From a checkpoint of a small mixture-of-experts model trained on Wikipedia.
Size: 10 layers, 33.8M parameters.
Below are experts of layer 4 (counted from 0) of a mixture-of-experts language model. Rows are named router (the router's row for the expert), gate (a neuron's input weights, with its number), up (a neuron's input weights, with its number), down (a neuron's output weights, with its number) and show model dimensions 0-191. Each number is 128 + 32 x the weight over its row's rms, rounded and kept within 0 to 255. Numbers have three digits each.
After each expert's rows: a language model's description of what the expert responds to; "comes after" lists some tokens at least twice as common just before its tokens as in all text. This comes from a sample of Wikipedia text that the model never trained on. Tokens count by the router's weight.

# expert 52
router:125181197122083136130114103157179147121127096111087076151106149171127139138083077107149139174155117117204160100110130153102155153176162160108100103170142114106136169115181105163152091161099130153087113119178116140181088146084199226147148147102116080118130112124170094099168128150098079028108079159123161105148158150153171092193147094193144112145166159129106126120111151185136112138107087180132097124129117116123094071072112195120123169088150107149105101070115185184137144183104145155152133099134167099141147129102122106142143160149111154090123150139130165125134115081110143154
gate1:069100087110151120103086149134157106147081081160122159123127148133152116123170072138142133164083159154123092129152100085120098091149134170162138160158109119067126087040123030123092156181130162172172091100200123101118060122136131138118168120112098087143132201114138102122122118122139091138116123142123140110117135138096124109140070084142051201172113149158075111138116131181161119131131114130116138120101147149133204100075099099113145130102086130108149188131116178099122083173087123035158119167156143106105150105103039120115167128125154123174170111154147161076136124149111102150
up1:191123156150158116103166162151137231086079141108195171090100149117088132079093194172092150092113142148079166153069099163188070167116102166132185124118165119116146175151095111108172140093113123124145103085078162151120108097152140085097182174114114142134123125136136142118143151166132137175123115106161103107132088135187112140154117132068144158124108148144148169086169139145180156129096156145187100119170162109162100149176126146160073111104120121136142186168160088198149132121148164075086112160118110134112162066111142152149094119120104152116113075151158124204157164087119119098
down1:158141073122138145080068124117205148198165165130125153195145102130101133148091161136135137071159130115115166156116184163161127160188106094140113135175098219114162156171175093085146133158112146110111112090155097149138106148129156121148179129182163142168126135160173097157113127130114156123111189101178178130170139126095132082161107179129155105080154089176085104124142166129094132131083118087163172118196122148095149137105117075083106142131125124089105139162134147129107113154165140117118138145176135119130129109116110197207107158113132112112163139090105152169205197199124151088
It responds to: Word-end consonant clusters
comes after: " ", "ro", " Ro", " bo", " tr", " mo"

# expert 57
router:084093051137112089079105122114187095144109085163097195147122184107048156106110107122109099140125132157099165113117097098144123145138129107160100121093119126105106201134099159098136168142103112132087054129133072113111093134144134186149123138166120147138177129169183110092107174186166152143153175105071161176135110110061126164176111130095088130166146097089103078158140081100088197158136117157154124122064162159106180176106083138135088142141100127128202138209140139142168167068090135138119116159117109120102142100087119111196150103149147106110123097124109140082134133128095102117
gate0:113166164145176114099190058113125178051120119097084160125120129056189099095122169101157163104146185153117069144109185101132097096130086135119149076110121138084144103132105153141104076078122109106146141161139111175147169106121143146149162121082110120163155134138149165150122113165133209108173130115125161076193105162127109132138192149128144134113103112195121127130173153133176087134096126079104122187089116127128135069129131145126149173131093102130117074138097208138169082111068150097177189154152169085139127102141079162173083107166097139068127130082125127090136123120150143116
up0:150107167156094094169146067136136131077087143153088159141123173159155143142132142116152101141161153155120114132186178096122159139045190121153139120122121132146143092102133096145093099076056150173170157107136079119129116115111085192126120131151096099171108205130090146109130128140135143091127102154147161215210125168056118091077113129075114155100072163131134151079127098142183105106188127151100096143064109054179101153144124139162148134110147106155094138110102148077052122166123133143149105146154150154064174123113110111103092127176113113104112103123127131122093144152168159181
down0:134093162160124146148143109156139105106129095133104128132070156160128105145152158142166130049190128170083150184171113117135184096043140087094097088163153151079150083179154124127131137070099095156115134135117125142110114131103144180117129073103165091120182145142136121122128174094110162083093129119146138152141154126102135123142052088059160194120122159083139129075142107093075102155098133176081122156090133084165133142076148104089126112168173130132113108120184181110087150155148095097128117157077150224097162148115107192134082139153138125131099100111123124194131124121115066191
It responds to: Space tokens
comes after: " |", " the", " a", " and", "|", " was"

# expert 40
router:134063088053141093100084172099140185064085099188152123128100125107077137114138067168157146097121173178115107103104104065159084130114151151122125069167062125143114114183121157089105126137116142134126150085155074156107138132081058138128119118092122155146121114141093120149172186094085107139094151165132131156116173148128106147126134123082059125181131121058163165156142169136097145157119150115144181136147146150151116124186135149148103139132179105196090138087065100105105135181164132136110093125103124145117087111169132140135127123164145104158172069046149107181127136102107144063
gate0:124132090104126180135141153124100128190137091158135135201104063131138111111126106165128145129139143092150135150123142101077146105133122177093172229118162144116108135128157068111136124176076134116157207106124117128109136136157105149195098140142133119154067088142137091141194184156077118108153164127098144149232163208133146121153129084146186159092093124135136165180135123098112149146156145071159093111122078144149132197107099064151093118161186135145124163113069125093116137121163139046144140133128148087122088165171105117105136102098159160122091129100108083100128121131073150109
up0:085166171114148144165149158118144127136153170123158161160086081130123137155131163073112172113078108101121138100151087103084125116144144142115120162129111124109122105163129135139128139187083095121107147106124148128160118131143179105086115126095097107124172142097134128079162123099099186168093157172151198206119134156135137109095108087097151164098143166124209093158145107104156153113111119098170197161165084142066125111058208137157147121079098144129152098146156170184151154167135070074199122183167142123129147141146172132091130105122159130117163185115195127103124073178159143211
down0:173060061106041154178119145130156105140173115150115128163132149141131127118096115169163106081138178209138109156146142098140100153116155154133104156136173118111108191160133119135155122071109174175132144109093186146075101147126171141152102158142182067145113090144190184113173106109110125123134144101124144142173123152100153152209134083122148163140103206158148127137128093117120092164152111056149107148102088103124114136080115094046167146169142134131129153061148109118099182108149177118097101125104143132137138155222136156109094128067113146150126091137087101129074154111161131145
It responds to: Articles and prefixes
comes after: " is", " was", " to", " as", " and", " with"

# expert 42
router:093093119070122135100075163101128089133175163152136147124119104098094120114055150112130152070063131169118088121166105130091111174092144163075115105103153115088173162090143201129140181074135128123112132105095104132147099128110173129103134135172131165141163127062135075181157172129126155146083114127156169154119098154111143118167147141095127154135094125134099117152148095088123102061125081122105140143131192058078153122150126119156132193152095177164117126169153091109167174086177115155156150139072141131094130130091113142118096133084198037066075139120110146120066116087085139101
gate1:141085126180086098203153062125138134162110131117097120157134130102163143126104182124119178092160121092148143098136140150136096118102121111134118101100141131118079140129108120075104146098107124122129140042079140157079090077078168185146173128122135165105116124110197103146154113110133139196133121111150131146139129150124072137096104147157090172096131048073163095146147112148146189169086113115122137154134125129051163124160155186070109179089070175162124153168119148057147115088148151094183091064161117165146109141087143136065152070147129097143109152140149126162167137212123132130
up1:169134155095085100153118126137111107133126099100144169124137119118168151145092078145137148170127141142132130161090094066175122109109088159093118127104108124119125143077140143200151142059087161176134074096152108143169153049144139148146106123137085095117146153124086105132152134169113077166149121123121126095106135101098148154132145109071088095051168099092111223171094116108076154101112149142159154108174140159084117135100089106178164221093137092143127081113114102102098121083168106164157087104106176117202145111158162114164139123098140058066090153105152189085151140125164084121
down1:141062115097090077129118127164184074142155118156168141068075148163115118146153118102174151155124112159043170078130128139102112132151163094177103073152103129100135163099112126160166111128136154082126133188155118135150098127172144080139137083147145183097124136181104112138131162123112192105139118100069154154170183092140198124078089102230116097090144123118136113158096113133139107131162108129173152107078184153179131127160104118160134124138134091118123055098107130129110144124142071131083099129148042103101098104134149133165153139118131168153171152220105142143137110192106135107
It responds to: Line breaks and headings
comes after: "\n", " |", ".", ")", "==", "==="

# expert 20
router:144139171070138062110181147056154147107083175172102135140108099119153117071124178128176115086182154138181196073125127159062082163114140112141096165121114147147107184167175153141142145087111116174184120121157107149136111154155069119142151090117157134166052087145124134070144136104125073184085158143135122152110130087112075120100158201104111132171161180124089091131116148154133088134157167189141122178108099134125131169163078112130145090090129110133100069109142128125152127085150109094147161092079115128107132172104160190117167133103178146138178169116138082120142122087120135105
gate2:106161061117108188108147146123100142146142170152056192090191085119089110099163139155135158103137157114163148103122109134095118066122166108145090080164157113070109134159115178130158116155084122126098077132176148168105110126129111163081105131124085075132147102126151107142110093162133127110109090177162144189157109182121109104090118136165133087192163180108095137099097129063128144138126138109117157228138071137129127142157121150106121094143157118164136219104111138052159112118090168157183078145124047144130114083119072124075122166149182119117155148147133151131121100104114094106
up2:142116059165098105153161154110089154100150092140143202181114157103185160136098136107085122120119161107105058124152130143141152094092154088168175133144059149156117123120105159098125153115131156091100110080123072124137099156128122186177115151141139102112127078179113166105100106167125133106129108141140188118104123135116134117099062092117089156151104138173134154131164128086160167123127094131130148112125080151135183108122091102168205136099195159102193138125154073179142135157060141141079079089178133190088099102147151064058138097087139136169087114143163111176102146103125187153
down2:142164114168127113171130106146093149099182077127134126128164082154132089115131168130180158138118159144143069085119117104118132124120085082097072209126139131085108132163138108080136200124076157198159103141199155147139145190120114166129094120142057126138092107085074149148148092122123049171061162141130088136163085105128118095146150132093124171129126113055177157119140124106146150124108156131080140130135121135145204199133080173183111096076095160193111168110098054116106134158169139120165112095126116133074120116083125164109126131078121117131150132108141113135175091122138079140
It responds to: Word-stem inner pieces
comes after: " ", " pro", "it", " re", " ex", " S"

# expert 36
router:140171069180152114104139168123087113061132088126175079089115121153063132180112138137167109154131135114043082150090114066155150153166147080123112078112145081150121155138108116112159148131046149149107142120160064121112152157126079111141145129064187171109126104117091150163191136167136127123129202085127136115098131153166123159109131091165126157143105104171161097130066120174085098140113123090090144111153154137125072077107137121102112205094104109195100131117153108123141146129072072119110101130138175152097161111126116180094102113164090089150121111116157100110099145116137045176
gate0:134166139110087134135141120099122095136150131117151095091145128154211134111096161154125071128187119159137088141151128135131176185105174098123150093101120085185154100146126218133064136099122104102092122136143084121127179090159155174118116149148089164121157143039136157179103054108084155151127165133122131145125096061100151117180130125083142170161151058098141070158099125144149083179114113136143145061133086086165132168079080100093097089089143118098143115140143171118141116079122097185130106140064191186126149156119142135096112114122159097099128131071116194131140097100107147121
up0:107086074139129078150075144116133193161077147133084091037110125123113099119107172136114153123122125114120126156108140122136148100108121148059126146163108153145115134135083116148155150095104198120089085151117157109091124141127098130144147090159044165178158169097132144189159126145171147151136084155166141121135099109113146062101067142107150082130140134113156159111139147100101083104179111113131124092146130146134158139239132150172087049093179145113123146145152115145173153149173074113196056114125119172175158121129131087176141099123072111109073141159112122117070117151100143187
down0:153141143080118117125163073109111140135066138134136101187170126117051173140112155113083146165164137138115126194159105088072091119146106092077078078097154085156129150124141183131099145114098151132170111056126118100087049148083143132122133158125151141123145099125127158098118137062129116076187158134131106087059112089125081148165183073105131113098043100173113105130163078102149160176095084121049119185125103153082099109164141145173125088105081119112145147147133088160174118119095157137100153128124125130127149145148124080132167160154113151092110080180089119083122123117142168096
It responds to: Word-initial lowercase pieces
comes after: " the", " a", " and", " to", " was", "ly"

# expert 39
router:131092065149107124049145135105122135128153147116139126171113088155136095085160150096177088150123137142076104130173163105123152064132168116165153092124102105120177098135138108029110114106058138106108122182123128089101096112127132086167199130148163153119127133171142121187073124138042136115151148118169100150122159140104147174079171118112105066176116155183036159135133174123162157133174141094111157134123105099118078127137172157173094083139155125133159126186134158096093123078124113108141121178126139162121096098134151142095075123164165144121133074184114102158095190157137086149
gate1:115088073107088088128101132134127077177124130098148150161118095120144142180075121051083116160112094056122085163133205155099141091132133072154091090106127119065180110071145129133097133083131182163139112154068147093174134094130116152145210117123109105117096071088146115107126147186156123153101155132190145146107075096055142119134130087104112171158185085073154147140105134122163127156091087162109117127109110105120122145107142098108112165159124179117074062157151085149131075129115120132139132124134092160189156132144168136134093115088110192160115075113151162149092186125120149108
up1:127141151156142150097114173108118198152170103181145077146145140156091139134132140132099122082136100151099162143143135100146130128147121130115090160175111131067130077133162133083048140119104187132186158120137031116147167121104126166090174125109143142117124109113186110151146130164093141141145104149160149147139195155151094117151130091100138047143122116151109119161157212113142158152169165100133099101086150103105095081123104112066152134127194152099146097113118132163126170150097087075128125175130137179128128127153091145123132070133068107177084044162100124178199186150071115169
down1:173106141147187132135153180157132154138134123135142159086164112071097138137143148194112116149141102122147136120083177141141113132082165074096175159065174133143148150160103170127107083112093184147158078096079159162114228116147129038127075119169107186105076133158121082036092120131156136163076172116181116150103127124149107088152134150095161194122161147149079092151161137109187100190088187162139091126129131134123176118145173133129103141099130114113119143095121120128150148143126147167147159102149129151087150162100164139110104122123126146062107171100146115064145147102122140068
It responds to: Mid-word syllables in names
comes after: " ", " P", " E", "r", "l", " S"

# expert 22
router:120092115151150178154185166162140152095097157093132088128104137139157153097137152125147186134077112114137172167136137064160078094137126175183128169120108149091191127108154190137109119153174130109106150100135121146101085124109164113146119053122106089146094127150160088159156165063116167120199153138144118111170117108133092133145143138082138124171172109111121191120175126099130103120168089126129139115121128110108113088076159160119141098147137174083097135160205064157185157058119104150126094045163160066164089105053165097140097075162122098106105157155123152176154155128139095093
gate1:098164140128126087133096169077070000128096104193127095139143106164129101137137123166144107169154035110107142120115122135143096053104197207178162125179128138132086140120142162107156105141143111132128055160096116079123108115198124109123163064176125101144172137144152110211101139109169152153127081162155148115105107118153106089156169106121121109119113080096122129141121086149129160099131125104129176130175145105085093097092100082102107112112173132081103107123180103154152139132101140099114134101123110129134099054099126136123147118115102121102108136120150123207202127090132110151
up1:101170114175072115084136149182079123176099079120116214142121129108118183147110071073173186145128141092137143140094143112098138112139049103081084126156102141114109135081094109114161114122198120116055127127156108114097165139089159060132139145137095193191173042102149119120035140108104133154152101103087134149116116129151162094078118124138188122113056110103145158166081091155116105133118111112070084129035122144111101158146142134126138150135112120112109128145158173114132057123111136148100149160083112128115115140156129110138130100105153132137175132127114123080114092129188088121
down1:141167124106157121141133163087178115179124090162106092148135131102137139150160097174138065089142074119150185102081083140114148135117125103132133104091100098087143121156110083132154085114104131160125111091125110086132095174129112100143190113161100132104134102098142147150104164110102158190118108147164112068113055155096092163127119131163130127074157141112139126152153075104116125176112199099178094131167077110118134138175160121126112130141046145138132086093119153172104121171165126108102163217148082118171068144106163086172173122181213097083102055172102149137121172095098164158
It responds to: Sentence-ending punctuation
comes after: ".", "s", "\"", " No", " 0", " 1"